config = dict(
    n_layer=8,
    d_model=256,
    n_experts=6,
    experts_per_token=1,
    d_expert=672,
    d_shared_expert=0,
    activation='swiglu',
    moe_layers=[2, 3, 4, 5, 6, 7],
    router_score='sigmoid',
    normalize_top_k=False,
    routed_scale=2.0,
    balance_loss=0.00177,
    balance_bias=True,
    router_logit_norm=1.0,
    init_std_router=0.0164,
    lr_router=0.00109,
    vocab_size=8192,
    norm='rmsnorm',
    norm_eps=1e-05,
    tie_embeddings='early',
    optimizer='muon_variant',
    lr=0.00842,
    beta1=0.95,
    batch_tokens=[131072, 262144],
    seq_len=1024,
    train_tokens=872900000,
    steps=4363,
    dataset='wikipedia_en',
)
Below are experts of layer 2 (counted from 0) of a mixture-of-experts language model. Rows are named router (the router's row for the expert), gate (a neuron's input weights, with its number), up (a neuron's input weights, with its number) and show model dimensions 0-63. Each number is 200 + 20 x the weight over its row's rms, rounded and kept within 0 to 999.
After each expert's rows: "mostly gets" lists some tokens that are sent to it at least half of the time. This comes from a sample of Wikipedia text that the model never trained on.

# expert 2
router,175,203,208,199,220,214,264,155,218,218,219,189,208,193,196,216,231,197,180,205,191,192,184,200,214,196,204,202,175,203,225,202,184,198,229,215,185,222,228,208,213,156,179,243,203,198,224,170,197,208,168,200,223,191,170,228,196,233,176,190,216,197,227,183
gate47,171,207,211,171,189,235,180,215,188,215,177,192,193,189,202,203,226,194,240,194,216,195,184,225,225,203,195,190,188,193,195,210,195,184,218,179,192,222,204,189,203,227,192,200,179,194,212,173,214,237,190,244,153,185,226,219,207,147,228,204,179,195,170,202
up47,204,205,203,218,183,176,220,227,187,214,197,215,224,190,225,154,208,203,208,196,190,188,214,211,204,208,220,186,210,204,224,196,187,169,180,178,207,224,173,180,184,226,201,229,231,203,178,181,223,194,184,203,207,219,225,227,187,183,208,218,200,207,221,184
gate48,194,197,188,156,244,177,214,196,256,225,194,180,185,168,225,208,212,213,203,200,183,235,187,209,187,209,184,174,176,205,200,189,200,180,217,162,244,221,179,190,208,144,204,177,201,186,166,182,219,187,210,197,231,181,223,193,241,176,186,191,151,190,230,197
up48,196,172,194,150,209,208,227,210,188,207,154,192,179,186,198,213,215,214,197,219,193,206,185,207,187,197,199,231,214,171,221,215,187,186,181,189,194,237,235,218,194,163,173,185,190,195,167,188,199,187,222,197,202,196,206,211,212,175,148,180,189,192,211,215
gate49,172,234,200,139,214,233,204,211,216,178,203,159,190,209,190,204,196,209,221,192,208,199,180,235,206,195,196,170,181,213,214,212,190,222,220,193,227,179,179,204,232,211,195,200,157,220,219,181,191,160,195,185,181,217,195,203,235,216,187,159,191,206,206,219
up49,167,229,188,190,228,204,210,212,215,228,177,160,196,203,194,212,196,216,168,209,201,200,200,194,205,198,207,161,190,192,197,218,171,224,232,185,198,198,181,154,198,195,249,197,189,220,191,207,150,192,176,171,175,211,185,164,199,225,198,187,237,208,219,209
gate50,176,224,217,186,200,189,191,183,224,182,185,247,174,201,194,203,187,182,209,202,185,153,192,165,191,210,185,215,185,198,213,206,193,176,213,189,197,184,188,215,248,198,236,195,162,190,212,232,193,173,180,191,182,225,205,213,210,223,218,182,194,205,215,192
up50,206,175,166,199,182,256,204,190,168,203,192,161,166,166,249,195,206,237,201,202,166,200,203,191,200,196,205,182,171,191,165,181,180,203,220,184,197,189,209,160,243,193,176,219,180,220,222,183,203,228,215,185,205,196,236,171,188,184,206,239,191,200,202,182
gate51,217,198,172,209,208,189,192,184,231,232,146,176,184,186,198,170,201,204,169,219,183,219,202,200,205,186,196,204,159,211,175,194,188,196,206,199,191,224,241,213,200,196,204,184,229,206,187,211,166,227,224,211,212,179,182,209,200,199,217,212,174,183,196,185
up51,238,191,200,202,190,216,203,237,188,188,229,167,219,190,200,212,192,192,217,197,229,207,200,237,168,251,186,208,217,224,223,200,205,211,254,173,193,157,185,235,222,191,223,230,187,167,226,205,187,179,194,194,184,196,216,201,209,203,184,208,229,215,202,231
gate52,188,195,181,211,164,181,207,208,201,157,217,179,219,184,252,171,211,172,206,212,164,168,175,224,204,216,224,192,202,213,187,202,179,184,208,204,226,144,184,187,232,210,206,197,184,183,177,186,174,187,200,219,175,219,207,233,197,194,205,219,198,185,221,182
up52,192,188,182,213,157,211,242,198,218,216,159,185,197,229,207,240,202,217,178,226,188,165,218,212,204,201,219,187,199,179,214,203,178,229,192,191,211,214,215,260,226,215,190,226,148,185,207,178,170,170,197,178,180,218,208,198,213,190,189,224,177,189,210,212
gate53,174,202,187,169,195,176,176,184,194,187,202,207,198,170,205,199,201,183,193,196,200,215,180,219,235,221,178,183,196,219,179,187,204,191,207,185,207,198,215,210,194,205,194,185,209,173,194,209,205,220,176,157,208,169,212,161,239,223,176,199,187,190,219,184
up53,217,207,226,221,210,192,182,212,193,227,182,193,223,203,223,200,184,241,210,201,185,202,211,215,173,209,161,193,198,214,209,208,196,182,186,216,248,204,179,197,211,163,236,229,207,209,198,193,196,177,165,218,209,194,185,220,172,172,207,239,201,184,199,193
gate54,178,189,218,240,184,202,210,170,189,222,221,189,216,219,216,186,194,236,186,175,193,190,199,207,201,197,184,220,181,170,200,217,197,204,198,198,197,219,167,213,207,222,174,170,187,217,209,179,175,245,170,189,151,246,203,220,220,201,183,206,212,210,213,204
up54,192,194,193,179,191,239,194,225,202,194,234,195,223,188,205,208,208,209,221,171,182,227,218,226,169,161,195,193,202,179,213,190,221,210,198,210,220,165,171,190,204,202,225,206,228,219,192,204,215,169,211,251,185,229,223,211,182,215,226,231,192,185,213,224
mostly gets: "==", "===", " ==", "′", "″", "===="

# expert 3
router,254,183,194,180,223,191,161,176,200,213,174,195,202,190,184,221,177,165,211,193,209,180,192,230,186,195,169,177,185,212,190,208,250,180,194,186,201,193,178,196,171,175,209,179,216,230,216,202,194,190,213,188,208,192,211,202,165,155,209,209,134,202,175,239
gate0,204,206,188,199,208,188,171,209,237,179,211,201,217,206,194,223,200,209,221,233,199,211,156,189,220,200,186,199,154,187,159,198,161,228,207,196,208,218,232,195,231,178,169,205,194,180,218,235,190,179,198,205,220,215,187,187,162,218,179,185,168,199,165,177
up0,238,192,193,217,195,203,215,186,218,202,195,195,194,210,195,186,205,195,196,170,205,189,228,211,230,193,225,206,180,200,201,211,145,196,180,195,198,214,190,213,210,189,241,211,199,202,202,206,181,184,176,195,225,201,198,199,165,197,215,243,220,170,185,218
gate1,170,183,197,197,213,212,193,201,192,185,182,192,220,197,191,194,183,227,218,196,234,181,197,198,193,224,221,195,230,185,175,146,208,180,212,213,205,185,224,189,194,194,204,185,204,216,216,190,240,164,195,210,200,221,162,188,200,194,193,210,195,186,199,182
up1,201,194,227,182,193,219,183,219,216,212,181,190,199,176,202,252,206,185,222,207,212,187,215,183,187,195,210,202,215,201,174,246,192,182,195,200,200,234,206,198,193,205,206,198,221,218,227,175,163,209,227,201,203,206,217,191,203,214,221,207,184,164,214,175
gate2,158,184,181,206,222,249,205,216,179,187,228,249,218,221,223,188,192,194,228,221,168,210,208,223,169,202,233,212,217,156,210,196,198,222,201,227,201,218,183,221,229,212,209,185,160,216,210,188,208,217,164,206,178,195,214,191,216,205,210,208,211,207,203,206
up2,211,207,203,189,203,231,227,230,184,200,196,198,191,197,189,196,211,188,206,172,224,172,241,226,203,216,191,188,224,201,229,236,212,157,220,230,198,188,219,185,160,191,198,210,191,226,197,190,214,252,179,158,210,190,211,185,226,241,165,210,195,210,195,170
gate3,205,221,185,183,151,174,222,189,204,200,191,220,190,234,142,178,185,196,170,201,220,201,159,156,178,229,170,241,176,186,180,181,187,195,221,252,192,197,220,205,171,230,173,225,191,242,196,189,188,202,183,198,202,161,180,170,188,215,220,201,215,195,216,232
up3,189,171,199,211,213,183,174,203,213,201,169,205,223,232,220,195,161,228,207,180,204,195,148,169,176,238,189,189,227,188,229,168,200,188,169,234,185,225,251,221,239,182,201,175,211,193,205,196,216,217,228,201,192,193,210,234,231,205,230,207,199,148,220,205
gate4,199,199,202,189,208,189,218,226,216,211,174,196,232,203,178,223,228,225,189,186,246,193,214,197,205,218,177,185,179,151,183,218,221,191,209,204,226,180,226,217,184,226,191,190,203,216,188,197,230,175,172,214,199,180,222,177,192,214,196,178,225,155,236,202
up4,188,213,211,220,184,238,196,186,206,232,227,207,148,197,192,179,197,198,217,205,193,211,234,186,186,198,184,186,211,229,220,185,179,189,209,187,188,200,217,204,196,180,222,206,190,221,174,216,188,179,189,190,216,208,180,217,213,204,210,202,207,196,174,166
gate5,199,158,156,231,184,174,211,211,196,220,217,177,205,217,192,203,213,241,191,222,223,187,191,192,193,167,193,215,216,174,189,199,206,244,211,173,193,216,228,213,191,197,204,205,192,165,174,229,184,223,222,207,192,206,195,201,212,215,208,220,186,179,201,176
up5,196,204,212,206,216,207,206,183,223,182,171,202,189,219,184,214,181,188,195,207,162,191,188,225,188,204,202,192,205,251,202,187,199,211,175,198,188,166,203,213,197,253,203,198,177,192,220,161,225,175,187,207,185,184,191,198,189,180,203,215,170,192,212,216
gate6,226,206,211,201,182,175,197,210,226,202,226,191,186,196,195,206,169,241,212,203,182,173,204,184,218,217,215,226,201,172,189,209,224,204,209,222,208,201,180,209,202,200,214,196,204,213,198,189,216,193,194,170,192,170,198,208,244,193,162,174,205,202,207,206
up6,184,195,182,200,274,180,200,188,172,186,187,216,203,212,205,179,185,206,177,204,208,197,208,212,184,175,195,199,209,173,182,218,216,171,211,214,186,169,231,181,241,205,222,209,234,214,211,215,151,208,226,233,193,206,181,216,198,195,207,221,180,180,215,220
gate7,186,164,161,234,175,160,153,256,197,186,190,193,192,176,211,220,210,188,202,178,209,217,192,222,204,170,174,246,196,174,197,214,220,213,169,208,175,188,224,193,219,169,211,204,173,195,197,189,184,192,213,163,175,223,201,216,177,212,215,226,182,199,179,171
up7,218,217,237,251,218,210,212,216,181,152,191,183,228,193,155,176,173,192,174,194,165,175,206,184,166,201,189,212,220,141,207,196,227,183,208,219,202,203,195,227,190,212,211,172,168,184,183,220,200,178,162,207,168,206,188,195,213,224,207,199,210,190,222,220
mostly gets: " main", " son", " daughter", " field", " material", " structure"

# expert 5
router,181,155,204,250,191,192,248,231,127,183,193,211,203,235,216,200,221,203,183,157,202,215,205,176,185,208,224,189,204,208,205,211,199,191,211,214,183,223,201,181,188,204,211,192,149,180,188,167,204,189,177,224,178,194,214,195,228,209,199,192,237,175,231,183
gate0,203,203,222,203,172,188,256,207,175,180,217,232,196,236,208,172,177,225,196,178,211,238,209,193,187,229,190,210,229,177,219,232,219,193,203,184,216,202,228,194,216,167,170,217,184,200,225,255,184,231,199,198,207,198,209,222,214,206,204,206,180,236,178,180
up0,210,217,191,186,168,181,182,205,213,205,216,182,201,195,238,218,190,224,222,208,210,203,188,219,197,211,185,187,235,227,211,219,200,210,212,219,195,163,222,183,228,228,223,182,227,174,186,178,195,215,213,183,204,215,218,180,193,214,225,167,174,226,205,205
gate1,184,177,216,187,214,187,243,199,178,203,221,212,232,197,188,203,162,225,210,190,152,210,222,200,212,201,180,237,230,174,197,193,183,189,191,180,220,227,211,226,214,189,230,202,184,205,232,185,195,222,227,224,179,172,195,216,196,210,166,197,227,222,212,189
up1,207,202,205,172,209,216,175,234,207,216,196,243,221,189,209,196,217,221,179,210,191,212,195,144,197,218,233,197,181,246,198,207,220,200,195,201,161,193,198,166,207,206,201,161,190,207,177,203,199,208,215,202,196,190,187,249,165,145,234,195,200,206,193,176
gate2,189,219,236,190,197,181,223,216,179,200,203,216,186,194,203,190,230,232,212,197,179,217,196,191,187,199,228,169,188,181,182,190,200,180,190,192,215,218,190,215,175,127,190,228,224,216,194,222,183,196,214,209,224,241,214,190,223,191,199,144,198,224,222,224
up2,242,194,202,199,198,185,183,176,166,204,200,189,199,204,213,204,190,202,202,212,219,229,162,169,195,226,213,200,148,165,181,195,216,194,188,202,193,234,180,177,222,186,204,216,201,220,165,183,214,205,213,201,206,205,247,185,227,192,234,202,218,207,217,217
gate3,183,213,163,181,209,248,168,199,223,205,214,209,204,219,176,223,213,207,172,210,230,209,193,218,172,193,185,208,212,204,210,206,190,196,217,191,213,244,217,189,182,186,192,196,212,217,192,206,175,182,233,239,192,221,211,190,187,179,183,152,185,225,216,200
up3,255,228,199,220,156,204,230,193,183,168,169,239,195,175,163,207,191,231,211,228,193,176,170,199,197,184,208,199,215,209,192,161,185,223,181,207,187,205,222,217,173,197,208,241,189,190,186,218,184,228,215,160,208,181,188,201,206,154,191,177,193,199,193,180
gate4,253,174,217,220,154,173,193,207,196,210,198,207,218,205,217,197,199,212,223,164,199,209,207,221,189,224,194,208,205,195,207,217,210,182,202,248,186,225,249,218,171,183,196,232,211,182,224,151,194,206,210,198,188,224,182,199,204,198,241,180,224,199,204,158
up4,223,185,208,226,175,193,193,181,165,227,211,182,217,178,182,170,197,185,265,147,213,198,193,182,179,238,156,221,234,180,195,193,209,192,217,225,210,232,237,182,176,220,192,219,198,162,197,196,199,195,197,198,195,231,203,171,210,192,200,193,192,210,197,150
gate5,183,170,191,172,178,197,187,211,217,212,216,184,181,169,192,212,158,186,189,165,201,186,205,186,191,193,175,240,172,180,183,188,198,221,194,190,181,208,180,222,201,171,173,237,196,193,198,189,231,202,221,201,189,180,215,209,205,199,188,199,206,242,181,176
up5,235,183,213,208,217,181,191,210,204,216,241,222,222,223,216,192,238,168,209,180,195,209,208,218,198,202,198,223,247,191,210,171,240,178,184,184,212,203,194,186,195,229,228,192,179,179,194,199,197,181,216,203,184,179,239,223,190,236,223,202,191,216,217,203
gate6,168,226,205,222,219,192,218,178,190,223,194,174,187,203,176,213,173,203,212,219,194,204,230,225,186,224,185,209,193,209,222,195,214,205,190,190,225,203,217,196,208,220,216,227,173,213,231,194,193,174,202,199,179,213,159,190,219,190,175,232,215,169,218,215
up6,202,225,216,205,210,220,204,209,212,191,219,175,198,202,196,197,203,188,185,193,221,197,232,234,214,210,194,175,184,188,223,226,211,214,218,164,220,189,201,188,186,211,208,192,171,198,193,193,169,187,239,206,202,195,187,239,204,213,177,217,216,224,193,205
gate7,182,182,179,186,217,199,210,207,194,218,183,206,201,218,199,183,188,199,194,200,215,207,221,173,209,205,171,206,207,208,157,209,176,215,226,213,187,204,171,211,193,202,216,240,237,214,174,176,190,227,164,165,186,166,221,203,222,204,176,191,201,189,194,173
up7,167,210,210,223,208,170,222,195,200,184,175,193,244,192,185,197,196,194,207,180,216,204,234,223,146,227,213,241,224,226,206,201,190,186,188,217,240,205,239,219,143,191,200,184,186,214,205,181,198,177,216,200,216,221,215,198,216,252,218,214,201,194,197,221
mostly gets: "f", "c", "lo", "ac", "ci", "di"

# expert 0
router,229,186,192,181,158,169,211,195,169,175,214,198,208,209,182,212,177,214,214,219,194,194,211,176,208,207,221,200,206,199,213,200,189,217,158,199,196,191,185,215,176,258,218,189,214,185,200,211,183,205,196,200,205,192,191,198,214,205,191,202,206,196,192,216
gate11,189,209,199,188,174,222,192,190,186,177,195,206,213,199,212,171,187,183,197,171,215,188,240,196,188,222,196,212,208,191,195,248,185,190,198,177,189,201,177,233,177,203,192,201,218,215,245,231,200,186,175,158,186,178,161,202,193,191,172,172,219,217,199,183
up11,202,213,205,203,186,207,204,159,219,191,223,192,237,210,238,173,176,169,199,205,185,212,221,187,218,192,177,222,217,186,201,226,195,180,181,171,228,212,198,212,164,198,168,210,202,191,243,183,225,180,197,178,186,205,159,210,184,223,212,182,221,232,194,174
gate12,196,218,199,206,174,221,207,183,181,194,189,242,210,223,197,201,200,233,194,225,194,209,197,176,230,214,172,216,197,189,211,223,189,225,206,195,193,247,229,178,218,226,142,239,209,192,210,203,209,208,156,186,196,209,199,201,231,204,214,166,222,218,212,191
up12,188,165,206,193,212,205,204,207,208,199,190,186,193,211,186,174,196,166,201,198,200,182,189,203,181,197,202,189,200,207,210,197,208,214,191,188,202,207,198,209,184,176,209,187,214,238,199,195,180,227,212,196,255,201,221,222,190,207,167,189,190,169,187,197
gate13,191,187,206,193,193,219,147,191,241,232,184,186,233,173,205,188,201,197,180,181,195,198,196,158,211,199,205,197,213,191,200,205,202,218,188,244,186,243,214,176,208,201,191,228,179,205,165,224,185,214,181,183,213,183,207,202,253,181,196,196,200,219,219,201
up13,217,164,203,202,246,214,228,204,169,188,207,220,230,222,194,196,207,203,224,218,221,205,203,221,155,241,209,220,185,187,203,231,178,189,228,196,178,225,223,178,221,233,207,185,215,201,180,207,231,190,212,198,202,207,178,215,158,214,218,186,223,207,194,216
gate14,192,215,162,203,214,217,146,243,168,201,221,207,227,203,205,186,181,207,196,181,189,200,180,199,188,162,224,180,202,222,201,193,164,203,218,186,191,214,219,187,192,207,206,154,232,210,172,168,151,192,197,170,181,208,192,215,194,177,188,177,205,208,198,184
up14,174,211,216,157,193,189,217,179,225,213,183,194,226,225,188,218,219,198,226,186,199,214,190,193,206,227,207,190,173,167,195,250,199,196,203,207,208,184,202,209,229,222,192,199,179,195,168,203,193,219,203,225,215,176,173,177,193,187,197,238,191,197,203,229
gate15,222,213,224,203,192,208,196,178,214,189,152,235,163,211,229,214,239,200,234,205,197,221,213,213,162,200,187,210,243,197,160,212,184,190,187,221,187,192,184,209,206,221,190,187,216,173,194,185,200,181,194,209,161,200,207,211,192,239,197,210,203,196,217,208
up15,189,183,202,188,194,225,214,212,207,204,186,181,195,183,196,216,208,226,200,198,219,194,197,199,198,193,165,189,220,187,210,173,233,225,142,158,208,202,193,205,195,183,196,204,205,222,229,187,191,199,216,214,191,171,197,222,213,205,168,204,202,246,167,230
gate16,236,201,196,165,161,175,217,193,172,191,202,226,208,193,219,226,211,195,184,230,173,209,198,208,218,168,230,211,207,196,224,231,197,204,213,195,178,226,191,208,205,166,215,208,196,214,214,207,204,219,202,182,156,211,206,186,240,197,186,205,190,213,188,184
up16,201,177,226,178,216,210,193,197,210,228,173,183,216,212,205,222,230,200,219,232,194,225,199,241,239,229,151,210,183,156,231,172,159,217,217,190,220,214,185,219,227,208,194,223,197,234,200,167,199,194,201,228,213,199,229,191,207,183,222,186,189,219,165,204
gate17,180,256,195,182,181,168,212,235,170,204,191,206,218,195,170,166,200,200,179,185,220,228,173,216,177,201,194,211,178,207,195,207,187,206,215,229,195,219,199,192,218,192,205,192,209,183,199,201,181,213,219,265,216,192,189,160,171,166,230,188,202,213,175,201
up17,210,168,215,217,163,246,212,197,224,190,199,200,200,231,182,203,222,231,221,192,186,196,191,162,226,199,194,199,205,186,191,223,209,212,223,223,204,235,176,223,210,226,186,160,193,207,206,204,195,217,194,167,179,195,178,207,199,207,182,198,192,214,219,194
gate18,161,163,179,202,212,196,211,223,182,208,193,220,227,214,189,214,187,212,175,174,214,181,191,232,185,190,198,191,225,188,209,200,184,211,176,210,220,216,155,235,216,193,204,211,233,171,202,216,208,190,181,220,199,179,200,201,210,211,181,189,213,176,185,169
up18,200,227,182,204,241,212,210,163,178,231,198,174,197,197,189,205,198,219,209,196,215,193,203,225,170,178,202,172,206,245,240,191,216,194,188,207,213,159,196,230,216,246,174,195,208,168,163,198,221,161,196,191,183,201,202,195,224,189,182,169,200,188,172,182
mostly gets: " its", " his", " him", " into", " through", " their"

# expert 1
router,172,245,170,167,221,208,160,265,217,184,210,182,189,194,202,198,235,239,197,192,223,202,193,206,190,197,205,220,207,207,198,196,196,210,220,207,169,218,199,191,229,214,191,224,207,189,187,216,202,232,223,195,203,206,178,189,228,231,213,188,228,214,183,169
gate0,203,186,184,196,204,243,220,172,214,198,206,211,235,236,199,190,211,222,194,209,177,206,203,185,213,201,201,203,198,191,178,236,185,180,183,192,191,201,242,226,168,220,231,191,215,181,193,208,212,215,203,256,217,228,169,227,188,193,194,216,176,162,200,223
up0,222,178,235,202,190,235,182,197,171,216,186,225,236,209,203,200,226,202,174,202,235,166,191,192,197,180,198,174,188,222,210,187,203,168,187,207,208,203,234,202,182,204,219,179,188,187,226,215,150,223,159,201,196,190,150,201,195,155,168,212,228,222,209,230
gate1,216,204,176,165,207,210,176,193,187,212,215,212,165,202,216,196,202,156,213,138,216,182,190,200,184,213,212,177,221,226,244,214,195,171,231,201,234,193,182,161,215,194,172,214,182,213,173,203,191,208,183,184,220,196,210,189,193,232,207,198,180,210,155,208
up1,211,231,206,213,216,216,223,184,207,213,161,200,197,214,188,183,158,196,220,207,207,188,193,189,174,225,214,212,216,180,211,184,191,211,188,198,192,184,199,204,246,174,205,199,198,196,193,185,213,194,217,239,194,185,184,226,205,175,187,218,229,217,195,190
gate2,218,170,171,190,217,178,200,206,227,199,193,172,208,188,183,223,165,175,199,185,236,205,208,199,224,182,201,168,211,192,182,229,185,198,184,221,222,172,192,182,218,238,180,193,146,202,187,202,170,216,197,171,205,191,191,188,185,202,180,194,214,247,219,158
up2,169,220,223,217,194,204,206,191,171,222,190,175,240,187,213,165,209,217,203,196,205,241,215,217,203,192,223,213,215,197,242,203,191,195,182,208,207,197,181,189,181,211,203,172,197,181,190,170,215,198,228,196,212,190,192,222,180,218,229,223,219,188,232,183
gate3,205,193,181,192,187,253,170,199,238,211,172,164,197,233,208,197,194,200,198,226,205,229,194,192,186,201,171,223,220,208,227,216,228,210,207,197,172,228,221,183,169,199,202,182,195,161,191,199,219,185,225,202,206,222,244,231,160,198,223,195,202,212,195,204
up3,179,226,164,224,192,195,157,221,226,191,152,211,193,213,213,201,210,206,190,210,196,205,238,182,195,211,188,242,197,207,171,200,200,193,180,174,210,211,226,257,191,198,213,215,193,202,199,181,216,191,183,191,206,216,221,202,197,183,225,208,176,201,198,215
gate4,208,178,207,211,229,206,206,242,196,209,202,229,227,193,210,208,202,192,208,227,177,226,221,212,227,167,207,210,202,201,194,206,163,176,159,200,198,209,206,226,196,185,187,190,212,171,214,205,203,215,184,212,239,226,204,168,192,193,213,204,218,196,169,186
up4,231,192,210,185,171,182,196,188,228,151,185,179,204,192,231,191,185,194,188,196,196,180,203,200,169,224,213,206,212,176,192,189,211,219,247,178,194,210,210,199,224,162,213,177,230,197,225,191,175,202,188,204,198,197,161,201,204,181,191,183,216,213,206,214
gate5,193,210,208,172,172,177,168,172,181,204,161,177,167,197,204,181,210,224,179,201,174,198,189,183,222,216,222,175,218,247,195,219,181,195,180,210,191,153,188,168,181,224,210,219,174,226,183,197,173,196,183,214,181,185,213,198,224,201,219,165,206,196,159,184
up5,206,238,231,194,180,225,164,210,228,182,189,163,193,171,186,199,211,221,137,225,214,199,212,190,222,195,222,245,172,228,226,167,223,192,194,201,226,168,213,186,182,198,185,221,194,217,190,229,205,215,205,214,196,219,208,180,231,182,237,203,232,228,204,180
gate6,216,211,179,174,180,188,166,202,215,230,234,204,207,168,226,216,167,241,190,189,187,209,204,202,220,179,203,215,218,157,231,222,162,196,225,200,181,239,206,196,229,190,181,179,199,177,220,204,232,178,191,214,225,203,154,192,213,212,185,184,219,218,186,222
up6,191,186,218,184,172,212,207,219,196,180,201,205,173,237,201,194,227,179,213,204,234,210,239,218,184,194,223,190,187,189,182,192,213,218,212,203,217,158,217,201,195,188,233,178,226,212,207,216,198,189,207,171,197,163,255,192,216,175,232,177,200,195,240,210
gate7,171,205,149,205,178,201,191,198,146,213,199,199,193,183,194,209,212,183,219,159,215,165,191,202,210,229,211,211,176,191,251,215,200,209,194,181,218,164,169,181,234,173,197,211,210,188,190,167,220,194,210,183,207,214,211,191,213,208,205,221,174,240,216,184
up7,158,173,215,235,196,206,238,164,236,222,175,215,229,243,189,203,192,161,163,225,199,197,201,210,181,177,158,170,222,192,186,189,197,212,196,217,197,213,224,213,203,245,195,206,207,190,214,174,188,241,203,195,216,177,193,232,196,187,195,212,214,190,184,235
mostly gets: " American", " York", " States", " British", " German", "\"."

# expert 4
router,168,230,228,200,181,217,153,187,242,215,193,197,195,206,227,169,186,196,204,213,202,222,224,205,202,186,210,197,240,210,182,198,201,188,184,215,213,164,217,205,202,175,220,208,201,228,179,194,200,196,201,227,174,181,232,172,186,183,214,195,222,167,212,189
gate11,181,219,218,191,221,174,203,237,192,201,227,173,193,191,201,175,208,218,188,206,221,196,200,206,201,177,189,245,201,206,171,199,215,193,211,200,190,201,218,192,238,198,222,206,202,232,217,235,193,192,199,160,199,203,192,200,199,203,205,183,235,176,223,192
up11,229,213,182,227,191,194,222,198,176,173,193,214,177,217,185,193,222,193,204,243,206,209,201,175,194,171,191,246,198,218,149,185,212,195,190,192,177,202,203,211,206,206,190,200,166,173,209,229,209,218,197,185,196,206,217,233,178,187,175,223,184,227,221,197
gate12,207,235,202,169,189,236,216,188,248,168,187,171,218,185,217,191,172,192,162,206,220,203,184,184,209,172,211,210,199,171,200,174,160,192,231,227,233,188,218,219,175,184,204,195,203,190,227,219,175,187,186,222,193,230,196,188,206,223,243,217,191,188,178,204
up12,188,198,184,184,246,188,197,161,183,189,200,169,184,188,201,202,213,175,221,193,207,199,200,212,209,187,194,223,183,175,188,197,171,196,218,256,195,199,232,233,168,187,192,181,218,179,219,162,188,194,195,205,214,188,217,197,206,235,212,201,179,193,222,191
gate13,166,179,217,225,199,206,211,198,178,209,198,221,210,226,217,200,221,177,175,195,204,221,153,174,199,223,217,199,201,206,198,211,179,207,219,231,195,188,228,223,185,205,203,208,201,193,199,226,205,144,178,191,228,263,209,237,210,213,205,193,184,182,199,194
up13,204,200,250,186,190,205,199,211,206,205,189,185,181,202,200,190,204,200,202,198,199,205,208,210,226,199,219,212,212,180,177,193,203,235,226,212,199,210,215,196,193,224,202,180,217,206,222,188,217,192,205,242,209,234,203,215,214,229,217,219,181,176,207,191
gate14,169,196,210,210,246,195,166,221,167,224,207,204,212,184,208,214,232,241,208,233,165,170,185,187,206,206,211,211,192,207,193,180,206,207,219,217,219,167,197,177,221,210,219,209,164,180,200,223,233,184,164,228,184,214,228,177,231,204,168,207,231,183,188,201
up14,185,187,221,230,174,200,251,204,170,154,206,222,203,231,186,208,181,180,230,254,223,192,219,204,252,208,199,195,211,204,149,178,203,228,202,231,220,210,215,176,199,192,204,202,174,214,193,234,210,205,191,198,212,205,200,199,240,223,196,236,226,197,201,223
gate15,182,205,234,239,171,213,210,223,219,213,223,179,228,212,161,190,189,178,226,172,196,175,217,179,199,220,223,205,205,203,204,166,209,198,215,195,164,192,245,220,203,201,197,229,210,214,197,178,201,218,175,200,181,179,206,198,258,187,186,207,205,166,203,183
up15,190,224,193,184,191,248,245,198,184,206,189,221,195,192,191,206,187,194,217,184,212,165,211,179,210,251,190,202,188,190,192,172,218,206,237,206,218,214,224,204,236,180,172,200,208,218,194,218,213,216,205,206,194,191,205,207,223,197,205,199,211,216,206,171
gate16,177,178,200,179,193,208,208,219,231,169,214,204,176,204,218,219,229,224,182,184,196,209,189,235,228,239,184,185,214,236,169,210,231,233,214,211,168,194,223,218,182,198,185,176,217,190,206,199,210,207,213,197,166,215,172,176,204,219,182,212,221,182,241,200
up16,204,220,174,197,206,216,197,193,230,187,184,176,202,192,171,198,226,238,213,176,210,223,216,215,224,219,225,203,212,192,181,213,197,214,247,199,194,184,220,233,176,225,212,207,188,241,186,197,238,206,222,201,204,222,242,195,183,155,178,207,188,224,193,219
gate17,196,183,213,178,219,198,207,213,191,187,214,183,183,205,205,200,195,171,187,193,160,224,190,185,160,234,182,210,205,200,204,205,200,203,223,235,202,217,189,169,204,213,216,212,204,200,217,202,215,188,173,231,166,194,193,187,202,178,187,227,239,198,200,200
up17,197,201,219,200,182,182,219,173,164,242,168,177,182,225,175,179,237,228,195,223,210,208,186,160,234,170,205,173,211,207,218,200,200,194,180,232,194,195,217,191,214,194,204,218,196,186,194,175,186,183,210,199,207,201,170,212,164,195,158,174,221,217,214,202
gate18,196,186,205,204,198,198,202,194,187,199,211,218,223,207,200,206,198,177,195,212,186,201,186,206,197,202,192,240,185,197,224,182,204,185,230,212,221,172,190,195,243,206,209,236,205,203,199,231,227,186,183,222,178,224,240,205,178,186,222,203,174,206,178,204
up18,217,178,226,171,214,179,210,185,161,183,182,196,174,182,212,188,219,176,234,227,209,204,182,214,224,188,177,207,187,209,211,173,235,155,196,223,230,191,181,230,212,198,183,219,196,206,212,219,211,196,200,229,170,202,202,199,167,216,212,231,174,235,197,185
mostly gets: "---|---|---|---|", " January", " September", " February", " October", " December"